Below are experts of layer 2 (counted from 0) of a mixture-of-experts language model. Rows are named router (the router's row for the expert), up (a neuron's input weights, with its number) and show model dimensions 0-127. Each number is 128 + 24 x the weight over its row's rms, rounded and kept within 0 to 255. Numbers have three digits each.
Before each expert's rows: "mostly gets" lists some tokens that are sent to it at least half of the time. This comes from a sample of Wikipedia text that the model never trained on.

# expert 1
mostly gets: " South", "st", "’", " St", "'", " 1980"
router:100157149118153111156156154097104102133099158132112152106129127114096098101141149100153155101158097150154124124153091157156155162157128153122098135159094106126104153103148142124102110100147142094103155096132156096103101155099100112160146105101138108117098137114149101106151151133110147144154154101154100099157156158152155153137103109092115099091098101155127130099139151157153159156099
up0:073132116160101145094116096114102159114088146107110098110120171135173147199117172163106114118126141116166113153109123109089125126127121124151184119110139120123122091139128104127141102161143101202104108121130141134132112105128104140152140146117154136123150125093068137146125129134170069140108143141159172152131121135145135073105136124153118121121139111149096110148124105133116136116168
up1:104120129143158124112096173135172128112102125121157124118149092134157102139129129178118106126094090139113118106141143115112090147088133157107109113100128192119152096163155104123127099147128151165130105131140076111119115109140108125153132094137161098114144114118107159123135154130161105150166142133112137161120115145145116118140131143090116167099164121159095111075145089116130176113144
up2:142136137089113116107088123127128131099128124134164148122156125103172195156105098155136097101103121118135140164104200077132096106107095101161110131105137118130104089097156142132146117106146146092149102128130122126150137095140205122115154125157105131147129117104100136098101121127162142119156094114147155108095131127139094129098109168154148123131167119096128129140164107114119124136162
up3:112151150140124104131104126143162100115139120123157147126149108130105178135131099175146119140129147163159135132111120088136125118093116141129142081151117137120155086116161123105117135114131130114145156138099159156135149117147132106098094158190151108125165125138109191182110076152170119179133094143132160172102151121140124167093165148129161119114143149103132149159162083100140138092170
up4:145113160176105160140120140139076133101137106106118127170141114181134094140110128150144101165109101085111137127135093148154093107082130126113119139165128165104176148162163124127096131113129115148125129117154095129148117143148161135117144146134124147154111130114118187091128149174168109103156097159115168137112126105140133126135176115146146106109130105120111127148118102074110120137155
up5:097058124102144131067127115128146139148136168135117131147092126127120120137139108161143128136134177094123148133127168132096117096120119117127168086155133125144171122168120137126126115125132149113149166091137128121147145157118108138141149207096097150155112088136113145113119076176142102141094108104105129134118121153095134141127152134167166128179166121078096136127137169133095125128093
up6:133100103123108128159115152150101121158135139168152118139107117163174129118132082123096095150126122147088127122168056154133126128097125112108114118132123160136168115130112120119085107117095129153140117128147120146112160163131123138086125143155135140145145134152142129122138106126180097121130145141099139109099091144121121115129100124152159142139167131150148141113106103114118149120162
up7:132122118097117130106148124117119102138143149131075107154120118123144129153097131127130083162100147134117112140098139153097087122100092086075156154123111132117120127149130108138181133119126149134127151101130123116101140096144168092118152164173136101126153111154107125106129107092186099144152077145118141151107103092145119098110108186085115127110112143140117115130136140137136130150133
up8:134106085126116144125166124126133120097122141125107147144104142106101151166146106186084132143139133142115146107101147108084162081137115150103173122116132125078143138125102135108108151135150098166148154103136129118130116122129141125130106084156123130150118144112122162095101067113143129113186086165131144111146132152141126125161122133128177093131142126143118110100130119137091140131122
up9:109102129163121110146114133107114128162155142097123098184145117120114145147094169153114112113142143124126110125140158077129137065110114119096142182133123147128106116135103121168094144140115078177131119113128110144139152118135104118089121100160116140112127143146113201115189104133134132129152135137144157141086176149078124104131112154135083111120185127143127134106164131138116180137118
up10:146115115121125154177113106108136143114126127119102110111135136142163129160123165163160148158150140143111123159129110123137096133132123087157140157080152141147163122123124152117156126122135092107133116149133120151168145162135105148086124135142104162119161112141118179133131158131161142135119123112108202103112110099098129157104118103130156144146138120141128154156133115098142124110176
up11:133092148179133133125098138129108150166141118137136150136132126126116129118101128164115067084128185101123126161115137103113125116114121104152117140121113126137110145090093103154150146065102120154101112145102107133149106148173149088121142139146085121138157131137146151130145093183112170123135124102137132102105114106098134074110163113125107128112132086138124164149118113135113154099120
up12:108130113119120125097116154138162084166087140095127149124129113111092137107149137166153091104104141126097116139112112088129103099133083128146125138126145145132138100116090153124138130113099151137145107177121153165122124126117126125040106096145140148127158151134127154140100111147133086177117107142108143136147138151114110172105150130147138148114107160053130145178123127125139103122107
up13:130070133133147143107114068160175122154129122097101140119104100147130125205141119147117110135125177169138099100108095127100167115118138110097156118071132085111167100082086088121128131123124112165146132110089123127124124126177107113108144148150138158123130089112081112124138081158125144124115122101112119143145125158076129159133140132125150118158104136089124108170169163123106114096119
up14:104150141146150147149145125109124169151142125076154123127108109107159118105104112164093096148103182114145160115142146128100165149147108106128147113153072145094155121135121137126121105167151150149126146110176130112129120124115135125128135117107155152154175146127180153083080108200119131107146158146164119116112146078130059146116151117135145191094167132101171124148120071167138136104141
up15:100122119130121089163098163164161129125127105146127145169148119128160113154126107118158122166127094190109066123108132108110157114102119107108148112128123129125153103088155120153135132112154147152136093129142061088137135131087148127144113171142146120136113136165106096162131121153086121121112110145133121146116145110133131137111131138139146159125109139087089169072161098096143157118122
up16:074144119148132106136112105146137118125139150108161111154139113122103117162111124150111083136134156108130104130130143113100141065104130104118169098114142143114159160133091180158125122109115106142124144132136124108144139144132108195095105120121097119096147105136123149141118126110101108097157135147131136118143116124074103112140123137121129172136115150071108128137096111162134145051122
up17:161115131144089117129094159138157155129119101083132114131139125174125115124163133099129113147098144154086172123091136104142129124118146086123082142126147114129152111132141109153117109106167137163135105112103123141095126113179160104118165111124131136160118134149114126171126122126125117125135142162159126100068160134108125140118079155124142143116149084099124122105164161143148098129142
up18:107096151129129110095070125108147132103109127158102128124139158152139164132144112124163125117104145115142107093086142124121090109124122098133147120126148159164130095156110127133190074114136141146118137097137144104135135144136087132151130140128127150136150085103086108113134072115158129137102105152115125181070158135149126123137082116139135140100111148132135111122116123109117138152097
up19:163086122134092149119090140112153160129101155135123111130123163142127173193117088130126120162170164136107084161111125123139140134146102106137179109130149126125192114119124133124145127117135108136136123136132110125128159170121131154158113143157158091128185138135112144086184109108152099132122105127104160093104127157133127117142103151093183128125129118157118112139114116156147131090118
up20:148122109179104169071105085195143088108156111132140131091128092152142122151168138158135150156144143154149097151082091139095137121112132130140140101096134172133112103149152158130145127097132144174137115150119120074105082108117150144131172145134113156145135089143134142116146141159106106139131125112120101170103087115136119109101140132104148114132154138171149132107130125105091086100145
up21:128125101120127153105131084113144116100140129114131082132098145149096106127106104156118079092143152124119097134112169108079105137110136097115107146132098108131182120145122132135102175151097099122139144147106100140101102140121113077079104131151131118094160144115109144164091084110144149109141118147146152072120081124152128140122134122141162160118122099158103114142130137140155151113157
up22:127082134131152058130105106104146087130121107155112100141162154107135155144082149178082110117107166085139092112140115107103152128119117080142149125111173163134153084127128158104141131132137164157150096138143113143167159101126092140114130138139110121099073144161109137195143126153129164100098125129143152159111164128111109129181148143124112154109124134152117118106112107149128106117137
up23:103123169127086110146081108132166138133152124115176113119119121090129162134152127160102097114115154114129172127078136109084127113108123118141158109090122100090163102139118112092079110079099134165137149125110115127134095098163120108103082134142124110113127166123117103173160133125098124122169095160084137182120102147098140125152136138126177135172143175115102094140182119109164123109133
up24:112139122094124114127160142155143135154134175153129091110079160130081119148085172171127107167118153132134123178140121128127141133121128114156128100114135106141141099136153125118129129155106069141145145095146110136137110108125128114182126134135126147094168132103097137153127135091151155078126088101100167137093131119119091138122138142115121112135136115145134166109118051110121167075153
up25:199088155139132081147117143136140157157156105194117134155155122150122137142134122171138114175105100138079145138140125121133124123107106150139180143094128101151131130114126113109129124116103129197146097098116133113116120136149157121110171140085078137128136119133182144135087112118133123110098127132136170129115140116090097097111142134124139150140155133095115145149135118104097151122163
up26:127107151073139168122067147154154135127150110128125169137116148158143157103166091173086126107118105181127115117098118153107123122164091099153173108134105099141169092108145117122170129143164144146152112149135149121179153170152124136126118114145138132123184142121115133149129146119121124125094105135138109142109141128114104128159135137131114077149094133117118162130111138119092127138133
up27:108122084151146124156082140138123133140124119146123124101153148123177135137122113155143086153127135117118139129135150148142097116118144087132123115094148122127146134102115137125097073119135108122149114131104085105125106160139166165173156163107130142090145129147125115161132127100136165107114148137139152103136125107156125122113122161173134171123142204109097106132182101105105149103125
up28:160101084117127138125142126118134128141147138121115134121145125118147081144127146140083096161155160117118133140173154127088153133109158094143121108117099129152088129116130149112111105128124100105197149116126163147121116090128167158145121197123139097152159125124132137149144120084144130146094094150124161111142181126114123129093111118136157114147103159120168149144149129118073125095165
up29:151102135158123150110186073136142104075107126145137126133151168115145137164137118181139144162119171124108113129135135154101102150168131147134161139105109123127144109140161124120101092167123110107102111147111122151163144130112140125133104164137115123109164109140126123103121111122139112103132114130143167179113094125096154097130112151099157117135178169120148132132126130142125155121117
up30:147100128151135164120175094178117137162160135152154118173129142160134146129141143174145143115123098095144130123110103146135138162126102104148130118093084095132127099142081129142122132157106101133116114105149145144122131131155177126087107134167103137124161137115112153125121154142159127126132149096058130157107135080115118151105110135131136119090141116149155188100173125086120086129141
up31:144125149133168148124094156133174108128154120151126152139140133142102120118137147208141109149113131094138169116107162093121143105118106130095128109168132114135145105116166090145137113122159100149103143145103097140175149111167149193143135177120156130134115106169120148151119138098154157128121112141125158133116130114155120162092155158137132153128137167148133124145133109160171122068145
up32:109145119091099106115144144121148115125111134136092119170111112090104146115150161152161099156107165133145114134097172134097085107110169113145133163130135140140115109159117112074138128195108138143137121140140123127140161104141168160142132185135122118133125119117140139128128118085177078115123141133126131174116099133101122102146136179186126157185111180134133125140111139092114105125105
up33:142111112150129186111165151140118152135149139201131135125096146149140121155122122137113095138098158132103129127138155111124125105136134090112135138146128130145143101132125165114164119141115165127094109140129149117139113129120122165112137155134123131144136095116116139111104141138160141113095127157163115127152167118109094101126126135121166125114164133145098126134131106124117141148115
up34:120107124134140171115121107139128160128133119136133104174157128106138194153129135141133129093097108141108128158101119149130127114135138146129163147109092116139152128156102109106124176175123162172123115160172166128140128134116134097119101142130089079131143091081114183126085122111101138148120094150155145112112156152137111094143153156121138148142129147133172098164125123116093132139132
up35:125121111105134139109155145137112116156095147110124149146075133150118100135131124111142108116113156136086161109062142099114132132098122135112092160107144105150169112113136126158128145165100110126133124148102109099118152143105144089127143138118152192097180118156101133135130140149149098099143151167143160144112104122138165159098142187146118112103155138122136129118138146141127137129122
up36:126141119153143120134100097117163126133171164118127126146082137136129172138136172146123143173112163095152128142149107081174157117139124114110123110096109144134144092118154130117172086179103107148109145128170140090171109162157123114127108139116156171127116093125114155168139104156147136059116156123093152106174119159115131112131161147095130105124111134108106105132127119138183138184167
up37:105104133151098106104101085111111136127142118153112150112118132100149124174142109188103136148083134138128130113095113098100122120128080108150150147112150162161129130133106152117119114072111118161156164142092111102114135142145195100136131161130124152133124119164153140111096126097131124105155127108142112137108079122093121141117148138139149150145097109132132130136161144082101142085119
up38:103126084142106153092109119106070139100120148112138124129154122158151136128098087124150108124145139109126098122119134139116128140130129118141149150112116103145119080138119135156184063190093121152122085104097082094171167115137119098113120108149153154140165135159146106157141134129135133104105114122129138135113111141119119106169146092121142116144080182127162123103114122133111133075115
up39:135090113149123149114160115124104126136105111150175119128165128132125174162132132126128131122114138119088098115117144121138158117103138125147107178176169088114116102085110161094121134139073135180139094136067110112100092106118150189121141129137136100113128125124115174136122103106137154124096134137161120135140102100129152079135143126136136081173165137143091142169152118148083122084143
up40:134083137158134176147094121115117136111143168093131127136147150142179159132145126172123128095112121082120117119099153084100081173109100118111136157144119170127147130118126139101155155130180137139112184094143120160132129119116097113111117117151137131127130142087100161121172132130131130108150131114083158119057162131143116151121130154121159139111123135110135157129123116135148153104093
up41:140089094164116133126147114142184119100113153120148139143158163165120134154132128139132097141141148166147130135130080102118117127128170105149123081100113122137164101128152095168178136153151107112131143130116123097163132121102114129132138130153090096105160146164087138114161083182139117142179132101148151127127124134142135121134161153096109140148140151091132166133181105123094131155121
up42:095126133148124159116062124152169101125108183120130098148187164092159163193123137191092133148130149114135167149116136104123124109131089120108147135122149182086130114150106138130102124139139152184122100150153156161163135129128120139096082126157122146141125124101152177120109143189150128087146083155125096206156118147125140140155119153097130123142105122148143137139145174124172094124141
up43:110096151103104135091091096106105131090120104118107137111156117126140142162142110176115079131140143131113138115070130092109108150164129117072141130107124127133114089151105112143123098180138212146128190137109103124129164143140163135107146117112119142143154096106103105145165133128130118107109127159102140136126130137074114158102158134148131157146138137133149121119149138147104133097131
up44:169142130094130155128087108147132084105098152138141112160120132133132175190148187148112152131120140133102115132093128100089073136128157176115124153112122124133138065167090147123152097191131114125129124166126119135145101122151148192093147131137100133140151105090106172135134144134131107113187121178100172125126116127093125136129131109151127107149123141128142120124117115136136135119133
up45:113126154159116124122099089121139134117122093131134139157125134159160122093153126147112131107132121142102112127125134138161130126113106100149162097144150120146131083137100119128146120162128118161124144119097117168092152123161130135143131127181117152140138166111142147122139113131161112150129097140142121145087125141095135141094125122139132129107148132157139117104141099147122080125140
up46:100084112159098166079109110165151114109125083109130159156111136087128132157160138108124087088128142143093124142133135121105127136109145119119113144105117089103120044116141147159105117139134096097162136084126127105136174172135150122146097120122150120126151164210086165141106155108133143135134149166089139152126170090116111097123141116103146127155148183061097114153142163137112136134201
up47:148122087181122120163137136133116102146111134076150110127119190155124187148151154168090130169152156131146181130114159152152157108113146128138157120126136177118154099131084093132109112102084115118131112111147089114117131105118143179137083143148124099124173145129132101139147124135144124144139133130097114124130103120078196075124143156106145128116109160138080158088100117140102158124157
up48:123088137142151126161119116173141126081139140158099118136151154165132117103160126173144112115105106099168104139091105160118107113117147115095144144133142112133112144157113131115106122167138110129092123140069149086119133117135162139118137132134110094109151140149100141154103135095123126129107130156105113132104110102136107173138146154078113157137088111122160108097120132130134085147173
up49:118136133147104198117089113169142140139096146193117127118183149096136144115104165156122062111127139109080119155103123127130103141109109102098133123142118152143122085116110130142115121150121118127077108109105132150139173131138151125112144180134139138133147147118109142101087105132140129142145108153101115130067114111138131117157150132136181109108128083132075112114120133120110126110108
up50:102120140143109178095133114138181079112121135145143117141122164093103106138146116143155088142090191119128120092115119107110064137149163124107141126150100093118135094136109107134126119162152145141166133150154145129141133067174107141145103169139131119162162128165132167154160112181130117110134107108108107152096093110132139113120135148127127134131129125134153142132133127135088153127125
up51:128128099137141145110138143159138114111124182138138125110097148159114100167116168137117119155138165094075088123135146135135124162120142103161131115127112130118130101107142136117136158134128115102103120131136101176140140117156193159153125097126140150146147127073127141117119134124136132137116119179088141098081152119133150151128117169124162096130163112125129168093172151131127122144115
up52:155112076077124135119141118135157118126161149117131159101117119160173167159139121149118111100104127118156176140129117113119172091134154155135091122163146117119146096137109114133116116155086097195157136117121144111147144114142129114137147180116127118125135105106148122189132120075090141115127090092077084124099152108112093119105130142129145131163136141107124159122157137138130140117140
up53:093125116111123143110129130137115127121129138111146125164169146138156152115125109167135136098118150116162150107156164135113090132106112160128116169090135064147130106156139100122131148148113118139131124084120118133143140131142090122127139139160115139148150113145152152139108098117129133117119141106148140128115112110093138150143138122126140079137131154208166110139125181104140093120134
up54:123116108098135127098104116148137129135102135139141115111157127112133149172132151168110078141126219120152091150118153149129086081087129139141123125145092111125158098102115145108117125123167093135144130112147090131137170085185145144142138153096143148137155106163113118132141128108156143136135103134134136158086103119139141120129146134108123125136077113115126115144147156102094142148129
up55:139108122139102100168126104081125149148146128105070128149107122110132153186136086124129147142138136153114072068104113133129057111162101106105163131116130160116160094130107119170104114167182091174142106100122095148153126123126116111128095131108142146114140121145154148121118148094178113125151127161151114156081127117088098153105170179164166114117108113115106135125109134132089134106140
up56:108099121144119160162167105149106133123152114168158116154083141113145093140127131130106125130089153167127148095136125129136137147114134094130154120146117116090165118138110134140140118161132128128133120149061130137167152151092149158113091142130100127128164091127105126111077116157087135119111089123116133138125126117097158103168130120117135153134147172104114078096134123126122146152161
up57:127123130190122127088098121144143128114157125150136113092135122133157135121118124167073136119110095102149105125104120143072100094133126138134171161143105141131163104138166095136128160130106099086090102130154091179149121116095095132168126121124127120096163127126114152090106092112095145106110123150143165122119104101113148121107179140158144122108095138156141118129159167117103143119124
up58:130110141111156167134126096140126104148119147112131146098115121113178157146118131169119121104116121092093112143112105098104107138104151147132088116080101120147117095109131117154130135126137112157143102110112121129126162073180120099119138167123137137132094176137119073122120162119119145179119130152121181098134142107101069127152171139139138102102154140130124173153173149145103111151127
up59:156131115138083165139100140141100104144109066139101138103158134138179130122135129157106094126181181173099123130115132131098111156134116080157160079093138138131115118165142154132119138150150158116115151130120085105157118137105130148119176166149102158128124085144093133123153094117156085111135117127131117136119121136088119139125138119120159094104093149116110134118135135141114123124099
up60:113090096118120104113109106125123142134097150106123119089118126110162130138097128158114098087160157136142138120134110107092126107091130141041147121127134142092111088131104114168151114152127090104103131190154083109141124146152166114128112125129152132130135130143136095138175123130131096100126093103116158141105148113145114148117106171171111147153131177128108135140163151089121136103111
up61:167108141132117126189119146186169144103134178122126123151122133156149166144116118128138082133106125058103153154133131122124098133129152084101116108130074119118168143119168130113132086106154123170152103148116146113184168125108166111123115107105151126145143134118140144131115136111158139070145124128140116136153143156128142176114129142109146125121119177147112133140140162138125143120143
up62:085080103100169095136114125169146148115121100112157146168165092117134107136144097144128131170140135181179116124108136123115126119117117134125169110128145152100135125138109117092152098143078121172169105131131108167163147090154139145099136154120126151157146182121125130136138096123127109123124095133117167123126115129143125085113156134158147124140163156135181146158128108159145127097118
up63:103130131152111136138154130120126136115142133144092139133180133149163147156153131143120136187104160100126105140078135125094112102148105115131154129120110148163137135105126127150093109108125123166110157133127104119115122138160135136126131117153101134113127163119099148067114123179127167123133109190151138140081086106136116130121195095123154129130144132124138098163146121100104105120126